Weights of a small mixture-of-experts language model, trained from scratch on English Wikipedia.
Size: vocabulary 8192, 108M parameters.
Experts: 128 experts in each of 14 layers, 32 GeGLU neurons an expert, a softmax router.
Below are experts of layer 10 (counted from 0) of a mixture-of-experts language model. Rows are named router (the router's row for the expert), gate (a neuron's input weights, with its number), up (a neuron's input weights, with its number) and show model dimensions 128-255. Each number is 500 + 25 x the weight over its row's rms, rounded and kept within 0 to 999. Numbers have three digits each.
Before each expert's rows: a language model's description of what the expert responds to. This comes from a sample of Wikipedia text that the model never trained on.

# expert 43
Verb endings, participles. Verb suffixes and participles like -ed, -ing, -s, -ated, plus used, located, published, such, often after was, to, or is.
router:469500524551485462469480491490532475510520487486516506496536474510516485501508485511465541505477530515470525493514497492575540516493552498473553459484512476542532513503489477521486520487475513520505544506520504470521508526485476499521524526477519483452520522521502526533472513504486502501519497485489508493467494510495499470505522494480461504510516488535489495527498495516455534520527
gate0:507523496500511504506481474472447476510466488491508518455488465489503491532437464502506525482471497503476491497484498486507540536481518518451513498531514465519507469509524530455485453484532490475542496497537507485481485544514488495467518432480489507521507525462495532490514453491467486494538505477462494529491500503549519481500476473467468500497463512516486480495479540499460477467510
up0:529541453516461500501489485472506484479508485474514521489476519489497472495497450471502467536500501470497504526537482445518476470490508534491467458506520488479503503570490493489432501491533543450496512496516480491491516535534502513469499503480527510456494522470560508533494502492531480498509498502465520500470469469534527429520453519507499495471473505511513493530478528517525486513485
gate1:511504543532466484505505536501481489480510493495486488467534472538472501519454501536478493507522461512480510502486493437515526521462470486508454495500490512547470546531518510472485496474477489486519494499509511480528498489501498464498487480481498526536455469514476494527504509486519502455505498483468487497507520501520530500468525527442480518501544502479478511507492521526501489427497
up1:450491513545513509464502503521514488481490524522497497481482489478538497517545505542523477475495474529509482493471479507552546452464459544477496486494499454497480445495465519508488487496522518479515468493468478492466510483497522521526514475485495542475444483508525476470485462536455460488512518496515532516485505538506502489557534544478466526459510496519492517493466467477479496503483
gate2:498493502510505479522549510521505475512479494494519482503521535489521467508489501473537480524516492483511511528499497500505506494506492522504558515461476478515531482491471519555468474528545513479549561501452465548555494488461475530475500507531487503504459483551462515476492510458510499492510490519480450516490535499493512507487519506558499527509510492504484505483548505495443475466460
up2:506522545492543510491516529527523508525478507481529505525503512523490552489513519498503494503523516488486494499513515485453445514457456493467502496521535491491520510509497431510518523486521477485493485489531540496533504468485494524521480503477533490486445526507515524490503489506485485505493536488483491524516476517508474522499551502482511511514556487522486530492491505508496522547495
gate3:490522510526500498508438486515511482512511500450521507518497496510555497516494520484522481494481533463505480532523465484503516525563528497532490461528500478502515505523458518497492507485484513502482522489485518516460512506499473481485487502495489496503563511493459504510466500472478501509516450510471528521500482474494474476522520480538525534471489545518491512491566509442510546503517
up3:530493504496473469490518466443494505501509510492455471518529503481486502513444528504495491509496485491485500493483530487488508523532542490502494477481511500467513510483491510486520510513472528517533486514537535517513508549533456517479470506498490531500537544514514498469505511486502448495497538523516475478494494515499532486521480562487535503505472504525488509553507506503471503483479
gate4:565456454507488495514461492491510466525474504514508492485493511478540478463486573536499497519505523491512529548533524534523463512526509517493501484493488515464519503507478418538531503473498513492489517498512467510520470557504469498520495497488510496506524528512478508533536456531510516525508479476514484483498470523501485503471525506490508566530525499471499518479541453504536524494508
up4:546556502513498523510512514538487548564540540529470520494473523482514499506486533496483490490488472459465469523464526483509531503491558512483527464495493517458498504496554496505478511473504529502513487504526509493467480490488458443524494473502484519470519524469450501526484464505471544506544524470482561519447499530487515561568494520509483533478481475497490480574486478528458540486528
gate5:484521511484488486472485512510480482435486461540495493520504520512466479498446486499513498524450488521477491516500447499498433473450527468497488534487478484498485505520493486468516509528480469532486521485533526488485511499530534488525500485443472466511521466492540490508509512485497532503445507470493482529527543452462528470485524550560507500463548502533503481471513501483522496490480
up5:526479508521490530529528493464463529482545467513501501519471489505507487488539513479474511487498485570463487523507441478487514491515505481461535489516491452506484491541469519520530492520498500469473502502509509495478516465518486468482507475437494510522486460514535494466496528505499565484502501457481508516531510463509527487539526507497483520495529497520518510494443512502542504522465

# expert 41
Prepositions, season years. Prepositions and biography verbs (in, at, under, represented, attended), and digits after a dash in season spans like 1986–87.
router:502495518468482492474465511512491493496489484455531536535544538532521490511510506519478530533541507500511551539502491486519529461485510456491508522516488432510513513488504508480527485484475519498524509501520516471496515494508461452495562443512544455496480552523544539512465481521470490556524483515476510483499504508506453476524523499509460539516480491499467503547507508497484498502564
gate0:527492489524482501524481520509477507516468501487498531496448459485537499498504456511502522508492489509450520501487493510512520550464454537509426501492521461510467510530472522489527538498503480480512498502519504467518499490486476466475499475526514524497512482545519534528477482494515491516521485498464527478518514488480493520476467513531478503445456502477504528511514492489479473494519
up0:518471477506498538482543470533510533504497487479556487551493497490486542526530473508507489496491510524528503494470513552520465468501531513508448535480518499533502506520442459469511536507545526492473513536452543542558475493548488533482488484478440497543465499460513496490481496508547525468502482505497567491429489489487509495498466507511530476477515509495555492572515477500533528538484
gate1:453535506500555453494521492472527531464486475475534516519518506503523518521477499545521529484558516470498484502511522476487478511552519487491550471532495481516530487500519493468546493501505495521552492507532490529471522459507486495495523483528468501513476493479482489507496504520484493505515538524513460440522463510508543496504501510486461485539518490472542569473435544485499493478495
up1:440506490513511509474518494517535487494546441504547511481494494451491482490512508524506506537486477518499452496493512510527504480488487471493462490535485474525561504500488439448485451485473480542496474537494483478511507493495484502485466471523472472472548514441532512517517507543469485521548492522486508474505473491507526518524494537531484520532511499500504482539527483471441485494492
gate2:491481520498496472507502469505525473504514510491546494489485527521496535529497501499504507471487475497498550496471486508513468460538482492490484484506471477521493510495529491474435484475529497442495526507490486507453538478502480478480549483521557469525544513487526434548510484496525499517533508457496451473502508499482497547517502468492494483544496491492517506475464471465474501515508
up2:579525502515486530503489493506505494514481474505507490469538549431467520508500508522511502478478514497425511474476491442531490481476494514525513498510476508488511493476502467526493502497522465503483498501505533570481524464493481477485527497475532515494500507512516485484510516512476525502444542524468462526534532505498507555471515490464468460518439527515507488457482525481492503494528
gate3:495518470478489537495501516450489538510476479507495471493511528508505485462499489480526464498551498512471499510482475459490496463518512507534489496537463508509512512495529518510491492484489529489472505487505481481482476541475469493513537489484542440466529496477507500485502490519510490507495468528500501502484472517485489477465473498503510480505506500519489496526491473523515483508518
up3:522487505558496534468471534515468530491522468489503496506455519517509493492546504502507510488470510502515500530486513500462507489513484482562475544458511451481530471498484515489480503481492513492541501504463504548521481509492507467529516516508546544484493532513494501505514526538488490486504494524496498504497525514506483517512545474500484523493497490497479451501479464504506484524500
gate4:478500502508531475467462508548506520538525488500508506483536497474497521537519496542498442475526515479474511511508485501495541514529496475485510502504499495549454489496513536479534450482495488501497521519479463515508497489498481511532558476510541449519527524498494472500511495494474543545538491478499531494504524512505495467453515554535495495480522455468469492453511498499483492462516
up4:525512503428498499479533465480509490501548494504497490484457507486471542472492517527492499529470487505456515460493538505496461500499553504516478487484482481531497497503501475511521501522506518527479514512533507519491511474506472520571498532476467491501479485491502522537516478514485489518475482467544513535501477488483478487480504505481514467489496538487539486504517513496446529476493
gate5:456469457494552486519491459511503482485493479470457478520486512500520542493483487521458513525475537497497569436498498454490482467484487515502448475536547479493497503503491511482524504505489502487447486494524482492524455480508529471473534508500508529479501492512493518500458481507546490523494458554488501492485482531488540498487529498498515475499509525466526505542511539539497490475519
up5:564464540490503496480539536498453504547508519513458472499512507531494523536467508504504483540485480508533518495502495529478449476524488537503490494478505482505452522477526504489477524510485502518504510520513497492475474525533471474502537434507530476538507500481517491497524453494505494471466445466505537519504510499552475479514490538497540523507458489527517523492498504476499492451509

# expert 36
Species names and "to". Pieces of Latin binomial names in species articles, such as viola-ce-a, plus the function word to, and and commas in prose.
router:486533533527488487488503471482538486485475483478483536492508516519529498493508504540466525485524496504504525503537467453522517479515496497447497456470457484556509518481456490493542520489478494509568533506537481496452523487490479466512490484504492480466515481490536543525453475455510455486520479467453491511490541525488500464510489498519478505474485489485500499513460474526458509492484
gate0:464502501508527494529535492511494501502452499492505462523491459500480454503501476475474489520497535480489481500503519550511465520494507526504488467462450490519518515488489527471522502501517471495518501536514478480519493512545542510507483475486487529499491457530507512527487535483477493514494512445493489490475548516500511449531441491572518520511476480466508508478448486532517477518447
up0:541537456499494567498516474468520479495457512525521492489488469476497514494504506476515500503469458488469464500517489532511475481495509468500484515481529523469487529530468516507467506452481486495546509479516504474504486522482488522545474499486504488471484483513478479490500482505482504506470511498469519519511469511477449519550503470513501459521514509502513519520512509504503470461544
gate1:507485497530526487494491501469505455504490485474529497477493533512517529478490508476482496474507457500475505487501475514541485509498490482485497501467501515476528494528524479534516470477512483524524453464522473520489541451482493467484508519538511465451489537486490510542507484421533512526454501467496465485492483453493519523535529526461499488465511507480508528494479525497517482468458
up1:554465524479522541475466492493526550501492554448518547518512479475498488499514474457469482465494486501504513462488491505540522535514524439478480485464497534511513520496509495529492498491504464512498524477498502474510506529517474480483533497477449507502497531465504477456528555499504500510533503470551474493440501515524548459500470493519504492475510480489498512515501531494513485516492
gate2:523500524523520478492517475470483528494510482488479521458472514490532490474487523489487486520461495480467491554493535497473475526464430462510457481530474475471537473467503509471501482515524504480503489537482502481472527510478485457516500479512470541487469476508477485480513503497516473516459499538433484467447516532511498505483447479472529518491541502497486513522486492537472486465471
up2:475492532494497498473483528486517483491509492501456483474497451485502483547516528526477510481548465524498480504472488456508526491480495481497503505501522472516497538509497533485494477513502478526451552528485445473442551523525466451511468511488497512494484558485494484472478528503488505522488445537485512514494508483504482527511519480485483469479529500446476502524490454507480525491489
gate3:473495514505497593523490477526467478526486501549493521539528468476485469555489479469513485461495492502472461490469522510484514487480496492468470495482465526495497435507436525508471483503476507531480524519491491518535495446526483511500516534457513550508472511538508508513484489486468474481482506544494521507456477545494474492483478574499516514535508475498491471472489482470470488470466
up3:457503509513504502444501515498560493524475485491489432457506474485510495503490522489479518454518504479468517497496530519530490542535487528472521481500493547503474534487514495477531464442486536497509483525484481530536481432477511495524536485503512489457498511502515533494504488490514484511483493515468530510566453498469478585519547481547445521489485510520502505514517488540485488475499
gate4:468491486552519492522496491474519481469532494502528535508494492473516505524503475468522542497562537551522467479528493496525503508516506510484487445491470503482508477513508509478529487497483472524490529464489477492488500449484501505510509485480513535486518508497531494463504486484520500463485545465458486492499519507462504478516508468497511506514492561474551516459536502501481503562485
up4:515558475511553465483455471517493529502491497506480470488497516495523537474512464478455508491483485486482508533523498480463501518478534494493479527468465470534508448465429504489485517524497514485498449457510477506509454503510521529468493510469506468505525524521454516530465513477506487511524463509513503463468507533429503487527507549512525550494519472502496530506506518493468463491490
gate5:477473460507474499531486517465461495518457513476510454495490443483463539455485492490475493493524519510455497522475449484544528512462515519433484531531465497507499471524527479477512493488514463507491502484549503535485506526488502468507533498495473532491495498430443466515466473475487510490519496503505447459490515509503487456499462498564505496479506532462526514463497472481503503554490
up5:462472540531537479531487484491465517530488499526480480495529469485483505504510491476518509485429501479481504507482493519503540499495504502514482538516500461545491533490495496473473481475505483499509484481505474488506481465476477494508499530490514530512520491527495529547564552554497507482506566515516480494500504494511537482520498498544491468566459501509518466518496441541515554482504

# expert 46
Digits in numbers. Individual digits inside coordinates, postal codes, catalog numbers, years and table figures, such as 41°27′, 55448, 1950; also -ical adjectives.
router:536486493512496469485463485485485514502518510478517500540540516523522475499507496534479518511505517519497522489509511485507523495514486487462524465464473495527533503453482491530552584501482528533521518490500517474461502497467520468531508457509505495503528517482517517509469522491477509518497450486486478524519499478506484468482511481530493502513504486497493509529454475533472526479491
gate0:531488530468555469487491420470503469512483483525485483511475474514470493484470516540542472456482521491503455527503500487515492521492541494500468472520464518519524487461510477495492462453501483474495496480499536529490505520498527532495538478547490517500495480495476526532530511500456561499510463505504513526518463492526502480496463473498475541447537466507491503495521472501501457519528
up0:541514537472497495523486503513506455504509507474489523550496491489455491485502478498487522556455439472532474528474473507513502507487502496494508497494485475498519482518524533520472491519526507541513496515434501507441515526518527468459496498495540517504522516521509526533480525477512543467537464533470462506517498486488538497508514481534531528456477505475521469456429525490467503464522
gate1:524461495487558478531513480487478472471495539469479506488497495496515453517509477505541521488466516531477480489534487493509491451531454506506529515519494518522493498497446498499501521473493504506485502508484509514507476545457504503506468467535498502502516488525519473495517479533486522581506487496455528481471554497507509463513519490465502451514487482461505481479448524547497486501504
up1:493477451499508529520485475503517503540491508509545495464486496518503532459553502514495480518516486501528533475462476492522540525473502521545507522498521506514531484499531491492515461510485528498508501509499443505548512519474522509508494449526473499501492515511484528497500503540517458477485525497531480532506510496498473479535507500470536497535471462484516488556492527504525526585522
gate2:497510496515510492461515532475488485547535449472501502500496490477517502476470526494530537524512553474454501510546523505501480470516479504511476487457497488493478533490486503502458510488541509486510494481511556510496476512513499480465504495503523492490523499515503532523500503489471477510530508491501469487538487536489511502529498510497488505502500499501498461520477516531483462520500
up2:525510516479491522471498528461528487510526466454503492505496506555516469491505530501513496501522480525516464529501514493537509530471466495496463481424504527465492519470508475476494511503492534475534441505475508501495464490538518494496465449486481519505496473526505506510520530489451514475480481475449521473502497499543496524540496528503515503522517494517397505538521508480529498488527
gate3:546477470489501489497507507506486532522490475514512502519539496544495430481498497520468475518488511525498485513525510493480505501432523514483479545501455513514542495451506447513494461496531494564492519479498493491457489488508492492508513461477555528519507495534484516500491506485467531514531467453525502531476507451492501488495516502529503486486523493533485527536478521483503511544501
up3:497495523493499520448493520502534540529562479498535508470502468491531516542471509481510503473545551476491496534513515478514512501493495511552554497491510537482516554482516508520515523491509489515528497510523500504506538430501507490502512475500566498521498505482481506493497467510534543468529468520499470491506501479483488508491511486488501400512523444473473517487522514508517490466471
gate4:474462484514488475454481513490509477480497474466509486480490497521533500462510487455469507445500536471478484509492545485498566474476478525477439476498467461456506504527493523512503485479483516489456481455498502512495481451499489487515470505487440508545494504530478505540538480496490528496503497509488551487484529484448491477519495491484519515498498468466487464504515502516505534487486
up4:488496498499497503452522483530487478524518479498490483485503502499515512479499466525472518542513481479502515486524477470541524527520494502507486543504515481486515523492530541517476488519488512553500495471543444473548455501502499452499501490488522537481504499480526571471454470548492509429466483506465497510521520502452526488491495533515500493535524481559474486531525523486471507486513
gate5:547504505494475486543495488509537514457493536556513495461521477523444444458517539510555469498469476485459516481483461481465488464486504506512535537477483497478498495513466530507500526472497478477515473480492515506478540499463497489546484487483511522500506530508477473522474505497487519509528503494509462542522480506520463508503517503524476502522433495471474514548476509508451511520490
up5:505475487477547475515494530489495536493480479563532480537520510490473507534472536539474503510473558488543486463513510494463548451525474504498516493505504534538487463501502507527519560504526468519534504512556481562518486469513490538509497499521516529533499494462482518508453481525522510467581477504524488488474463509511443484519498516513517494501498452469516525511513456543453493503497

# expert 39
Action and topic nouns. Common nouns and verb stems after the, to or a, often taking a suffix next: request(s), support, trust(ing), Act, film.
router:462533523505478514464453491461513461492544458500508539506528484512497485500502471516485463523511559550538551523487501510533501496487512481451550466468480452522504495499442499529536515531500549497473510481521539500500515502458483498503506476491499489491516519501526502535461482457492469518541487507459481503490522464510471472523519488484457517524518473530488516532465476533507535511518
gate0:492513491496487480465449522493518492463517540489497469429502490535526505497481474533493477485476527526492479520471460502480469520530497478509498478535452493468471486485465520523521527502493476518513525452505503457462490488500511495539521458535505537539532507496465498516484455486492515449510496525523497506464489507475502509473521502501511469509497504519497534508456510510453519491499
up0:454468509510496497481525469530539508470544515514481487522505486476482496523487493502534533513483511493558476469527500464461497502569485489467547490454515450484513551496525475496517494525512496507497466462549496488503559474517485466480543531504500472496501512505482523466498474525491494487505484524537508526472484537477532501498507507562485520487496501524471464484501538487525441500508
gate1:501504504486539534440465466501517472515506508516505530501477499462507504505466525533543546501484499536518543489481446493520518484501507465477474511510530499467500489464460524488515505488511543461487502452481470481474482544517506496491475542506505518485453485483556492497542495500486521512473507518483536561454520518512474578503567476463508500514451503534544497504497473553454480511497
up1:487475510483513493492556500479473468523534495484522497481496505501491528515467482487468528526482486504467490483465473524475487511474525499532485450466510469510511526526537484552473471488522461534538524491527486564489508460519480500517487521519500500507493527538517530499486511531528495508536518509495511474498491513485506555538488524499486507530493516470519504481500506520490513494537
gate2:509518514496499534475530481541549520474453496531472530477463473495465505524490532457479515507462472486520513529537522498508532507525486514513501440500436470520519466487512506482467496498514458499451508496513510500478484443478472447478490507535492519504488504495479477503526503500514532503503507503519476484520509491533460503506451543505468531521482538484513480546486518476534513473474
up2:471521513474473484512542463497548507456523547479514510469517479532499491457476522529545503497455487512538538479549484498490517490485512499474478465464484482481463521522558541469472523545474527502509491537552533518500481498455472446504501486525516549535531513481544485507523513517466506500484504527522484500511525515508490523517491514506509530496501499461507476506518477488516499497480
gate3:490527520467501483484541495485509527495541508481494492499474486478462466492528496500474484497461482488484505504481451485470510511527498507524488465473461497460501533542501531489500517478499450491509543526485505523525476476462527522549532508536494513507517490495452502503495518491546479478523480515466485544542472495527512456505480517514511525489491526525539527523532489528521523483489
up3:475485483527493503535491461497437509452500508476474506506492510530562504506476520502535461483491499490523500472535518491490507488507531501510500445520538531477511475465506486507466504490486519470523496502470485477470480556506514524506513496494472526472532458528496537472476496473470485489512510513497483487531519502502485507497528521505491471455505467478508484456482486486498531490481
gate4:502511491486511515474495475488506542484494531451497503483520493524502453512512490517461485465529550532510541475496509527519478480505506505508481454522507502491517492486480497512482519496499521490574449475554510525521509522475500461512505483483468497535550497501526462511515457440482465505527509513468491502523504499479522506526484532512482541484485507496458480492506501466494461483531
up4:486511502507508501483503496458533522497472514496505515505492473495517481463482561501489518458572489455514531479489493537478526513500518530589482499493510541485513485499554501512461465474502483483504515499497508526506503469511493475477460498498471517513500487513523539485494467498520545498535515511462514465456479473476558504498478504495502502515486521525528474475528526488468474508487
gate5:458538476498534512483471508511536490478475477518489495506494545492514494502474542486516452506506490487555501523450487468510500469520513498494511449475447543463496531522490509520431499489509507470509486505506520529511513528507512496467461496505489531511501479451485513506431491494463495493481531467522490469507527395475548473528439507479512479491479533481546519492488493477559492513476
up5:486500562514488504492478538486481504499500492487543516484513506467521499452517488470459511476470512487470452485535477487521516489462469496481506470524490486523499522524495534526511497547533513531441428508455511477540488526514454495518528488509507481536500479516467514499518505511528481512520416498502468486461507505479478501529492536450517512512478496522496541532490502490531470509513

# expert 54
Punctuation in titles. Commas, colons and small words right after titles of books, films or albums in lists, as in Black Jews, 1993.
router:469502530510486484483454471491520484496499485476520511526507487491489476470538530531475515505495510519496527501492486469491507483532518522489559502472494463520553516482476468528539515524436520516498483481485484497501542479482459438512535474494517499442528518531481553497417516468524440517483494445504462491487534519517472462525527454491517483477500487501476501509462493503478537501489
gate0:472539480494496539491540476501466455536478454509508476489470520509510562474465461504462490485514509513465486495486505495527503497528531552523510505509514521538492469479525454548501482489516496510495433502549519516498523493538497508521496488487494508510452469509491503546493503440531521506451498490484478536481534491529527518469502516496475475519503517489490467482507487497532502517465
up0:500509532501484526454492560493491455534531465526508451481542511481557495489459465537478480501505533494490470523537480516492493533503491512469498487508507478489437484444478508490486526446495476495508509513484496509516515486524535500502536488526523483526507463508498513518513539431530511547481514496476496512488460503477481472480498513443506536518499536536478502506507478472505512478524
gate1:509490505515490487481489465501460509476499542540540503523498530489456480462501480539486479488456507480504504507483516506461484501483513529511470499518501470471522482486508480506507508517495498539472483484511443496501478501493479479499527529502495518479480491505461536469491517557501476503504501481518488518513521528525503477470470520490470500430530493509504495511478481534511503483497
up1:480499485522516499522505523504512476517522466483506507516516480508529518505480522518497523500550486507483518507489484521485515520533481510513490512504527530471488486469494494457468477483519529460517496518486507551521523542528537475520518484546502505518467485502499431500504500479542512519487534495468518494502501525461483491529493480508486485546514502509512513511511514508490516501524
gate2:514499476488510533509490508521510489487493501499477522520460470530491530456492488523521499518471515521511491537491511458520503520527512484505536499506505517473490505523561482505518520488486511503452527488488520541501523499522508478502503515484505527472529530530463543481482507484511491500500502492527499457481463473517562468494500484479494494469485531532473523501511506444506494479498
up2:507480499517503512503515505502520497483463522531531520486500504480485535499498496494481501535469536506530525528473531504512500524478458472485471497491496484528499482460522474536511565456504519471531484504515474492506518510521508520487517517452517514551520509509490502570537490475514474517509511511507448517496502461516511545518500521527522509492506481466473471552494470475492509479525
gate3:471501524516524530458456514492506518481492478507472532503471496512475504501490487501512520471509499446483516490497489521527511515476487531453478511489584462518499503546474514510493475445510467476467476499523506499513506505512477478528517482469532465486498524522480498471498506525493479472519490506491505491525502572513540500509522498523483473472532495504537554509477470478487462502475
up3:478502537469516481539504482479534504478531493482523461494507513531557523526497483501567512542506511509464482476499499504529494486509507497499487471473462520476515480497495518512461471474513523481503527484502521494501517519494523485548517491519488513460507501508540516522497503493453535489499499484475460472461518533461542517517493520498496512489534479481502498498522524550508482470488
gate4:516515496487499516527553494521505477516457496519505546520451462520518533522500518518509508506465512499457495454488491487492490497459524551503470522515501490515515474475496466549504537514531505438514529507492528526499548499528521479520501494498524492464514515456482505525430506460502451491451523518497475477552457490467515471512535459490488510502511473421510497491515560471524479470477
up4:510498486507463498498492452511520492470487508484566488499510449552475512471480495507458512474480524514491463512491472486477544457557506565505501493480464518477502536486487478493517491494504514544524497496470511503481501474485485507485513504504503508480500518480476553490488530477497471491491497455501512524534491494483487489488518518500508522497538484452513496510437528482514503520489
gate5:487493519475488481483521512497528412520453502527498450492472509495499501482456473478472490524482564494497498484531516534496502523486518539486480514487499504508506510484451512521501529464454509448508537535469517525502507547526533472534499527540495543454501496533489527487484503501512501470465495485477477533560487497499508480477537478508481514471487472483442488500519523479509470499505
up5:511533513502453491525475501482500504496528486514487496506521503487457443479518511538505456518503555507530499513487501479498501482515486497512535516484513482517477531497532444497532530493468487513510464469477462507482479458506473507468487505495499470490495512488469485493475510540551444539484529488496494494499515547563514484473512512472527477492501528497491522534500499491527508471481

# expert 38
Digits in tables. Single digits inside numbers in statistics tables, such as vote counts, percentages, times and scores, plus column headers like Votes, Apps, Goals.
router:486509488517461507460488483514515517525491435478509524501518510505494509482492475492482519513534527512498518524486465496556512506522491485503538489511503483518538484465451488485489500501495545504519519477560555517498491505471509489498535471435508466469516492496530527490468505512470478540514508503446472547461499505502451491520520479496499528499488485501483473537489501530487522481541
gate0:519473477498515467532525493473497540511523538465534479501493476522530477447498510497494493519518482496515490511467476493528508537506506510500520519502508504453452482478517496486496481503492491480497461464517505495518487483493465494528536479460480503512497521497482463519547522507478471486493492497467458500490491457505481496483486549467500502521517516497480548518507477521500523494504
up0:502504493467479492473461500490502523517528509502433494494511443524529518476493480529505492502490509519479511514530480478474469480480515520509510488513527513508488484486581476548478526457509477523524509541506548512489485497472491498456524493516497550473482495501521469479559451508520497544476430547518504484537515498459490513538536469448498445487451495492538543496500509535546530523518
gate1:539510510486484492492557476507457513461541527458517510486539505529511531525458528469461516545511492497454473484515498471507499514511482487493489487532482463483536514515512489450484524526515465559522523513489538477504490541514477470518527503494508533478532448475502468524516464526507505515468506512496490474458521487460491532464526454525498530509479465478519515496448534547525511513507
up1:502517492462470515493553489532453528522512529512475503466529474502477527496528528493494496492500510534533496527462529467504517515524533527481548536503504491495476492502533489497472573500480513493513508486454500503512514525500457498537508517472531489509480493521514451556460483509496514538468504526527479486536522478505488478518507513481539512477475486489539499509484512521518503470474
gate2:499490501463478503497490524534516488495508481465561459487469544521487499474482499482480505561504488500473457524470470470462486476506474533465478472476445489499533523509487534530465474482453506487502512523489522471498431464492494504498530504477452493474499488491509542477510452510515497483517510474491511476511502524486493477470509492525478481532498523517491485532515516498512515487470
up2:452488500489437458462489496511522524512478535469506526525512469500516466519522509502506479504498493505537530503496456493491470463532478514507504499516542447480420498488467544502524491474483481507501459516515492523538454519509455517471523496516543528446497504548493523506500490493494503492501473524482472543466503491504475504468516500466485502483542495546471516449527505514475478511530
gate3:510506470486506496518465486487499498496491502514477537520512482475492511530464499510500541472475503509526510474502531514538469479471520484496517523476488448537543470503526482520507535485484522509476487509516481503496502517484549472513482487472553498487478483466514511514478523537502484493490503502503494496500480500486505478455532443458486507499475535489519475495476473493509451513493
up3:502502465485490541511518478532497523513536489499481507467541524492479544503502454458535469518498538497481496501467485473538500470496470505524507500484486459522531490519520446503504514543491526479543472547530480539520478492505550530539531536563504487493516496491538499467519504481481469468475516515464488508466532511466509490537519455494490480468513488532503489512532476481501499548513
gate4:489517430471492536533530456505492535487538509498478479493518508506471500515503526493495491507485483501537481522508545493523490458476496496491453490486518442471502522462472478482492458509509489501480472491482513564494515482496499490515542478480471516508467471514512511528496477542484500502513492537507518510455486501519503534499501521544497518476511520461472522481497474474536480477515
up4:487498505501473527472515504516519477517516507495480550497490495483499485475477477509513466524520494511533492499469481467546493513500483475436484494495482469538521517493548471520522475501509504530490519521493508508513483550520472487547495503521549503519536505508481493496507467474511536489488524506482476515507503485504453489541566503531471495490504505484515513559517490522499443495465
gate5:501500517473503503478528453531487511548507483516528518478565488510458505521489527500475526492493506487518456488529531481532490473478505508536512476512527499454502526485485499518509521461504527505511440502558466499487539502526503506534496474453482510526515523501567513509486532471510512504478514463525511516515483456501465539515529504444503512447509496524525509486464491510461488509512
up5:529512470481506488488488512477462477511482474499472475461506446491528525496485525519533490525508531515508539536500492501465532484502513523477511474483500469504496504510502472513522464463488494458507506505507438512484494516474494490545527529521472548467510460507481525518491508486492449498534523533483469463504526509474496514481529527537519549536502477518472488474505451526553472489513

# expert 31
Clause-joining commas, conjunctions. Commas ending introductory phrases or appositives, and clause connectors such as which, where, that, but, when, while, because.
router:486496525522478524480458461458545489513553473482536533490521501502478435509524527478482511531496524502520546512490491480510541504545505475518542503491524509527521521451484495505516511454497480528488537518513517502482530469494471482506510503471522491486530507533503538503472503489478485551533508494507499520500536494517454497507531498491515491511557487533520510522486489513514514533515
gate0:512531561535491516444504522523517480502444513464475492501503498494510483448478505462512457558494484517534544525499508517503479523474512508491512498471500546521485499507516524490504496516508478480502474525505521483512457471455514517526481517468461500470531457516547524531490511497509496494497532488503490497493511522483547520480498548487468510523483508544457460503486532479530524522503
up0:480515557532496499500482488513498489531539528549496515520503472503464507532514532504518468476484487498456528486509489478486481479478513476483502538461447513535554535486504470512458492526499506530502504553449496474474441511512493516496468519498488485506479497522511475545511450485489542504513460548515453489501482485505502497496497476497467456541496525529461488515485538528485519487451
gate1:511488468471453507508461506557509499534518480487503521464475482486494508466489528474476543518514529493509482538493488509456446492532511484492468542476480488466494500496532474518429481452512557507522490484497512537498557481538534500507558529498538492487502514498462541472509478458525554529453509481492508487493502514505465523475508472490545492448540499479473482486504460492480530508521
up1:492475512514468457516501479445485534500497513462517483481487480488525522531505510534441512494511499518519504540525480503534462522527486490535556509484507506529502490466511504522483486492453521491490465475495484494511460527495484536513526513494524480474522519545529490486519470497508529441528485459540560489504541539498464520525496445465460503503522515500458514501512489521543561476480
gate2:484484522476499506523458486483476471495476472529525548475509525463497440562455518455481463513513490520530496491525508483527503532463517446476497519496530515545498518521464540499490493448485484501481514529526477502485525463495484496488529528494537466512489439474442495524489506489481503535537503536498479538526478471512478472466482523483485502471514483519469489505552460509504505492512
up2:526520461486496494447526461455468481495546484525495537486506462447473460521478450466528485482540473472444486517500478485527512463499532484487447503487535520462503495529520553506497491523484521519503456509422509515464494501522498492481506529518486527468500487539515457526522497522468500483532523467475505539497467472491500495513491515492500485459517530507491485517494513464502536494505
gate3:475502498555543514466523443443540470523552545481491508501477496494493472499500557494523499491536530499511507470464502519473488511527541470504529514515496496464498462442479522517460483482483512471514495460486494518512452490505499510487526512446539481560547509519458509482486505509459506499495503479524475473462501508578472501526480465447517486509525531522480551527493450487475492504516
up3:477512526554504496497492456493490493515549495464472515498509501493508501505507463478462516489484494462495542478506495521527507531534503535502526515470480517518517481496508498524478511508512512512506496532468469497522488494517488513522512506512506500510534548568470511469525477459515535509524500523558486515520524486500491530493544497472535453503503465495531507468483491532494456509535
gate4:502500549480484490483474507454457540447469461516508525474481571473510484445489519484509494471513518479458462545475476504528506442554481490483477488488530494471482497512473501510508474469476495480510493486460511532523488519459512471503545507464528479541543468515517514511507511449498431533487535485486476506500499496508520487506522460523523534524578495482506501538496483540534485536513
up4:487491486485508508495533495481554506485531472489559515510512499517468517513535508527506517474463479500514504508484468487515505517504490540520511480536501521520472506478494511496534493502503481514473518533480512458525495455508472517456487486484456490470481514489490505487507504509496535472509492543567484493540488486519490494496486525494502455512531500466497521497519519509506523509510
gate5:534498497469516497497435551528531556476479483495485509502455494499498512510492485531517480474528470500475499483523511536468467489477475463509509485488473516514528497517520514480474512521469492483501484500489501483499501460486485504470505486478491489500526555479490514467474493530494476510517475496534481457489521518550545513492496544509534544479476513469514501518533506537488472508486
up5:564475498498532494476554471470535531480515479506472479533470446515502466481502495476509484515510431532513486490517487530483456525517513538455540501452476469522449506523551508545480508438564488517480525551525465510455483486499489468497501515491487481507487482507479521529519478488549507514535486490519542520506503490483492566504493486501486524507483491521498487468499487483534514490494